config = dict(
    n_experts=24,
    experts_per_token=2,
    normalize_top_k=True,
    balance_bias=False,
    init_std_router=0.00679,
    norm_eps=1e-05,
    optimizer='muon_variant',
    learning_rate=0.00858,
    max_seq_len=512,
)
Below are experts of layer 6 (counted from 0) of a mixture-of-experts language model. Rows are named router (the router's row for the expert), down (a neuron's output weights, with its number) and show model dimensions 480-527. Each number is 500 + 25 x the weight over its row's rms, rounded and kept within 0 to 999. Numbers have three digits each.
After each expert's rows: a language model's description of what the expert responds to. This comes from a sample of Wikipedia text that the model never trained on.

# expert 4
router:476536511462507490495498503484511497460472523521500479527510535478464493448527511462493544499474531476508523508474491533523463532464545479521492
down0:475520485467497488499500500491498515466488548508519505494498478453526502495510494503536520480486508510484498532498491502491493522533506477509496
down1:462489446492477550486497501475545522486546527494473506486454548543486462499512474478530494514459512505528454510516519495492521493520524534491456
down2:531492470477488518540547473520486503560481512513496492515470491504472503523500554534501510512454495541505494535526514472494518488490434546547499
down3:484489484547474473496486526486464477482519512502469488494491483497519539473443521518514481505485491515503510514530479510513541493493507479510511
down4:485507529518549501507470513499504532480516464508506537484481444533537491517491516491494477580514472478497520502524505493538501502518497489514509
down5:501483498457563492465503523494525502552522533457487482489512512501485561486536503506535500458530526519543462537518507499520493499470498502491468
down6:512533484522538507515529500502495521488530505493518535504512539553433517519518513471475487470506450483442489489513502504528492496496477523456525
down7:498489495513507481525500474428470528499508542521491492480517491492521544485496473510506537500524491477516496511494457504514507521472500516499481
down8:466467511511528519522502455482525497513477507488481508492490475527497542496444485478520488517503482506479500508532499507504524458488482458538492
down9:507488502521478514481504538473476504495499511499458505493490462519544527516482498503483492450498483467494456514520496450479480507541603493484440
down10:512525494502519518448474504504456518498514474509507465572513496485445479511513500571535502480520532448518528510503533495473488511501464519500546
down11:517461495510506460480445473500534534473481491487581521510521484487499493482545510489524516501526513508481493504488477469467471474532491449505507
down12:502508499541474534487508496447502468497505481520490502546486535452485490505479523509510544506541498468499551490469517550473502500558485466490547
down13:506507504529483489500546501494496483519489484465531499483511501485515496468515493533477530520499512500450516494495517487477468492511484492524522
down14:491496481481504500504486492455490516497516476526487492496510477473486462512455489502469512503498434498553471501482532529502517493478525482515497
down15:506526514463519481499526474493451471506465485464500496468474482483479486479514463484491526510531470509520487488494516471501499486453518499518505
down16:523499489496503513521494525487490526512544489549494509530526489503508522464525475509549515535491510498511480493493462512483518505495486464510524
down17:528514552526479572506542488529463510503476518527501503476502499536492472536520502520475482480492485489476528524466509482470481532487466474530523
down18:500490481494493534498490502500513467486474463482496522476494467489541485511505485542535497497511519539525507482464529488531451489452503566458481
What it handles: Verbs, -ing endings and prepositions that begin a verb's or object's phrase, such as using, without, against, for, accessing, forgive.

# expert 6
router:472529543487525540466506491536536504484468511496489481546536501460472505519525503458493555516480517474526483501517456495486456516536511523491528
down0:527454464513504483509514494502503458480474580512486517501519541506487484504489573546477513474459512537506528517552531544497493520486504502455504
down1:541477500510498489453484477531477506503481480498501507527498520460543486515558509482529552461534486540500504506448493496492480496510510482498459
down2:532520467513456473516508501454500492529523474461513517532509514540506483486461544521487480479508489465491492506527500504516537516535509521515505
down3:510498500495498551533443494530491467537473473498475508463468517519478500507522494503516506507459504457500480518498500522446513490516480510504541
down4:509474508521539506473491474504554502481498550461517519514509459469471561511481532504510523511475499471456484472484480470500487494513520534503483
down5:534500507446518516465507527519538514515516497486480463466459458461479501546524484496539541507523505489512510503464472498536492483544501498478526
down6:527492514444500528477463514509526499516511519514476559484498495488508555507515537533540528511443477533464503539491513475499506473513508526533525
down7:538475489473472529516493494488505510519509529507481520501530512511483480500454478527495525483479505466481509542508503485498503481518525489515456
down8:497475505517497493472510502469443508437524468517507504494521511491484514504516464491474521510526523449476490489515540520499484505485541564510496
down9:500470457484493490519530532502515501476479518564527571495505479519527476500505464497502529531499508462476507479521534556524478485541457537496488
down10:497467494463503461532550480494505506486509512535501488492522486491496483478469475493480499509503522527500531491474487496501439476494536530526486
down11:473463447484488467516500481471496515532510492492465464522500477496489487542479504544526496537513501512523436492478527476509462498517512487466484
down12:483495465493531495507431512520474458480472497545544525448499506471523504502504510541518501503525468488497522505487464527527507512485498459490511
down13:486479491516487466543468512465523459482470480495480485502503538453487521503460509568512475492488519530518482494495511474519501464552481494508523
down14:481495519499539493513541528476512477519493495507507489548480508484459538535469506501458564508466483484481436496501514486475477550525497509512516
down15:488460518509494447533492487512465502486514471523470502515512508482493508516506501532480464515516529512485478484454504506498483504471493569498467
down16:483505490523546498467474567504525459499490501477475496513536529565467473526497469496530533481469465488516507499501496505463532479522482489491488
down17:502522550526507505522494532480478524501557488495493487502489517496478458488478486538477488517458543514523528491505477504512490541510478521526538
down18:472480548457462544505525499547500505518480525446534469500500501474469514553477532493477519507535458533492523490499519499514488524507520487472486
What it handles: Articles, ordinals and adjectives that come before a noun, such as the, same, best, next, third, and compound pieces like well-preserved.

# expert 5
router:473479516481502526492485478487539490440474508515508463531533504479485499537517533478489493507480532469466507529514497529538504534510476522505495
down0:565486529501490470512501503548521493483506530508469501472551478525485529465500459510491485491485474528497542450457490548494529510486513523479498
down1:469538491485528472522483476513509474490494493495478475474482446493508491513448527552499502499503539481506482474521508542484489463494496499543450
down2:467523496463440499539475494505475501496482513498466505453481510489474473507466546489516499434478521491497469513514483477490481498485479507508494
down3:476516485490494481511478506514551513565490456495526488514477496488505490534484534511494474566486513474463492524495465454566497483498486553520505
down4:442541448516493522513513502501531485498514461536516560438571484537446518513499524449527519489480567507520518506503501507541526498507534483514531
down5:489549518531496497528471480488469464500502497494498504479502570467477484487469487480511517503542502537500478486459454537496454507509466534483526
down6:465480479517529486464505488475455537513492532474460508427484480474498438523484472497486488514537545494513545511483522543516502524505512506500501
down7:446499502467528481498496502508493460495462500468476504499507509462507508494517491469516507503544461454521467485503483522486506508526509492460522
down8:456449514485512499476485499490482475509483515534484548499523547504474481454528530496505516506501514484547543546472498473446515509501564477512499
down9:521515493448516524480521504451499483538499473524478484488485466488492496471442555488497463497479482498496486533491532496516510507472532452511503
down10:517498513473529507521549524502489535521497504517518471486507508491495494492503494505505515495471524509438499510505459523500548478505490533477467
down11:521502484527511462479511514536517491485493462489520475480577516464533500480529521481484490468516534506540428490527515507488519505544525510484493
down12:488518527467494513517455516505516541517481490513483515501488479528489524474486552489504482490523452504491500520498454517518504456499480529496536
down13:511472524540528492491507490527497511451491495540503531483514492474543496507496500492459475538497501483481517477537515536533482489507565490460521
down14:470549509499513478539547494474496521469498490524536488508499487508490509490459513499530544489522492524492504506508544496511496462518474498481546
down15:493476490480513469494514452500483518526484509479479505514500491508492501473529501490531506525485483522526511509539510439490514516510528506495477
down16:499462490516517429448507501514472505508510476437456509492517484506493474493479511492512504500502488499516510471478483497497472525499509466471474
down17:497462523511496529478510487497511496520554514458491495493529508498496513568498481526482482524520535478501473495481486498491506517555469462523479
down18:474490545473491480523437475527496512506477485503464520494498468524437507473466514509485490512515486519536524534517445487505505550555482518483529
What it handles: Nouns for teams, clubs, companies and careers, especially as section headings like Club, Team awards, Personal, See also.

# expert 20
router:519507537471499481485490513489551489494470478539522473538504503448492519482530520482493521493485540462503505497497478483487460567476506497494520
down0:479496444523498455472577521502504496529535462471530468488482492478504483537489506476456512505460496461511480502537521507488535503516481474487458
down1:430460486546538516492499533546482496503485431454523507494521447496522489536501501492501534525518517485498488488542493499537502545550506487512446
down2:523514490496461488493454469514515515481510484483476507502467491501486528494478504485539470532529480567519455502513521522491552510489485492517466
down3:470493523479449506496520463526473500477531468467509488493516512521510476491527492501524528532482528522495488471495472487502513454492481470521515
down4:507475472484521503531520506497465522506484526507494468516448507526506462507468488544547470490485535519508522497518503477497469497544469490493502
down5:509482480499500508500523546499520521468516463506537469454508532501547541520495507508423523512556462502448496492488487483520508545494484506488512
down6:555511529569510513484535471494477493491527502540541478518488494480482491479472532532480460554480524483563482475495496482477494501498504462496508
down7:483540491487537508482491506559503488503477485482519469483507507465497494505514505493522518466495515513504514529501483497539510503541495513491489
down8:470562472484484503490487473507545506522498544490526474495507541484492552508523475492508493519485517526558508495511502518494497506508493492516556
down9:482490469526481502507538504512507498479479490468548517510468461491479459541460508525503557538455497494545503483524488538472464549481502496491466
down10:533490485479472502498479490492483507483479494520517498530493535477456514518538516515539537501475544499497405505533488472476445471482525509503524
down11:514500497514484504509508454473528535521471506561447488481542530503496470506472501523473467517507485517501502551461465499526496474504511491461497
down12:501462486516493518562505484512513485536504495523510514531521549551480511483477509497508486486505479485429506537498490447511513461508531493530491
down13:470471520478458477470531506473494542521545524468531471520497436522477523545494460475542489477525509515433501515540488489481474536554505505471525
down14:517494506474516509487517545471525527457494505486480517479477499538450511535499485457499522486513509540485526463474484497487519466501450462479500
down15:475466516518525533510511571461512467533537509492498545484532471523467525484467462478478511452453501502496491512495506487511518506484533519500522
down16:507489523474533495486499496543531484495504513523492486517544492469445496530489479553510510520489463447468496535557503490505497493514519530522495
down17:459497495479468527504498500511500521439498464506523481515495452493515480488506488537538508515526534526510496499512455508500555492505513469513484
down18:487505444509493477523505497440488480538520512525480489517483498490527476523493518511499508487556524513494523498490492493568474492478497494502485
What it handles: Non-first digits of years, counts, coordinates and reference numbers, such as the last digit in 1875 or 20,702.

# expert 16
router:489516516481513522500465478485543482506480507526483482526530456470474501485533523457534491528471530469520491492459527513502481552507455458475521
down0:474548478518477473501495483541490437487451522511473521499504492520502504496529474542477458499552508510488526505533526535511519484486527521521533
down1:509464504488529505503541496480517542536505511540505582526485498502514512450536518495489479503485511492475523510498478506505518514524487474476454
down2:512463515487513529491485506474520554545571481462493482490497503515485505522523510527525479490483482503521546523525490545545467499533449514519550
down3:476512546506503494494488546496469531510492499496502504516470523485525506498490506515476517513505493532500543503511497524478503537452532552488478
down4:484520509511508504506465484452538503474476511519460519523454466487492489469523518498513480542502463510507495497467478500442468486531503511515473
down5:459527539481467537486456493536493516497504498493475479498501444473511518501524509539527500472499481518473487478504461491526488520470528495501471
down6:492485501472526502474498499473534509474494519492462504520476538516518469504491511488526459483511506551525527468477521501494463468525502479506548
down7:461517491510513477505482544513441475488494488498518453457494475509533511524514507542470487504496523529548548495483486503472476461511472495494533
down8:524520509508511493502501469484485511493485500469539473473490489524476516484510518504470511457478524475514437480506500507485530513520505486480476
down9:467496500561521500510549519557491460521515492511542507496444499480507486493530477519502437503505499522527493477472484487488472520554513473522521
down10:465493525498531440535499469466502521536497520478515466462523475508505492492505527510484485549489507474507483482473531492487511497497519550491543
down11:548504483421502502478485489462490534492465504534509482503466513493495486511476505498561483531492506488500553499527486517480523496451437484492506
down12:436529532520499498488539508483486520496483485460485531519495515467511489530499498476517464518529455484562504498465519499481482469502497497488476
down13:493457488522518501482513519490503501547496546474515443516505550500498469454499524531513492482503548474493507471475460480486473500519464479485545
down14:528432528519466470447530496485544517514501462533513450515470519521539511488476493517489466523480513518527509502490467493491507430495491494502472
down15:508508555485493536494506520454487525504518501502486458521522458524481513533475496486472465452507483512505499519462491550514482546463474473547528
down16:491530521520523517528514447475472554525486488545507529464487479460511506482477442510523519501559524544534470493507493508501493516484524533490509
down17:525504469504528464484512519521524524476453504471494539489519516462497503461509474514488497489463510515504461520479509483527451493472471517486514
down18:474503441495517509470470488469525495501474519518510500487480534483504524491509505485505496480482513575491443490501512557487500520521508504529536
What it handles: Infinitive to, modals and reporting verbs in narrative clauses, such as could, would, stated, said, and sentence openers After, However, Although.

# expert 12
router:468511522476484498488523468454532485498473525532511478531545489468467483484532512481516516499471522465532475500514451516522501520524463486494498
down0:508510501469530472510524500497531498548520499488473511550506492503582503500533478507478500540479507493527532494482497492502490521504480448530495
down1:500491495499465468483494464490509498518509527536515485518489494477487495476556487502496516546476448483513507492474542501493489504494508528524496
down2:500523510533478504490453479499472507487477475510473542511479481551504551496512492503476486483489546537506502507481500443463505520462510524523524
down3:519483497551513506523514562504503473508486496515488468501489533508474460542537505469518491495514527501514495555516452484555497484522482477513512
down4:483500494499491506490457498506502533470475494504426505469493540501501485489474471546489505452472547523522523503494518496486471511481553479516476
down5:513512445491502470559460514521526504531475522546493510511550500537502470509445508518508512442502509553550502531434497455473506481499489522485507
down6:540516530475474540548490484479517520490535481548513495475494508509503497547553540518514521548470514482497491496525535493494498526500435529476499
down7:487484519510515501482451501498481436491457490490507499478510521506499508506446441545532488493512499507512475507493526537553506494503481500487515
down8:516495463437502501483475516524464467561508496531467474466494443485516467509545497474481498548493492510521498497478529496521479501490487518473483
down9:515486509509483565472500487510494542516485485442481529523510463534496488454475467491505500503485505487465501511536498514467491509497476501490522
down10:477471512502508506461476517481505461492484490484525512472511502524497514479513490492520531481486524516521546521488465504516514447504493531529496
down11:490472477503478516531469489510514526528518474538521496487497459492524451491537503477509510506466518538504494503485461484536529512489518438500528
down12:503515525495480486499500513503507470521523506518505443485493506494509453522534450490472478479546548531511497486538492501494494474533500458502509
down13:487494495476539494498511477482544545457525499493479501494476469470481522479520488495500531518535472480471528454511506492500500515527500488501527
down14:483491493535499471564485526466486494464494501508497491494506520505520486477503486479482463503529504533465460521486489549540481494515470486499499
down15:499490480500504491526472504507477489514506536508505485508509517521533477457522505443500504491481531514487496502476487469475519501503476449497466
down16:514487480528500502522504546437517515493480546580531509485504510485506560506475507536508468480513537521510467523533450495559501502475517499505497
down17:504490518502485510527543490502509479505464499490493439499498502484514531474504518517516470519506501447490517511457484514469553495475530485526477
down18:490533458493490530497515486545506510514500480503507511507489517558552493482542496508485511446458550515527476451491512468530505497493480492529446
What it handles: The preposition in at the start of a phrase, number digits in tables, and Latin species-name endings such as -ensis, -ium, -iscus.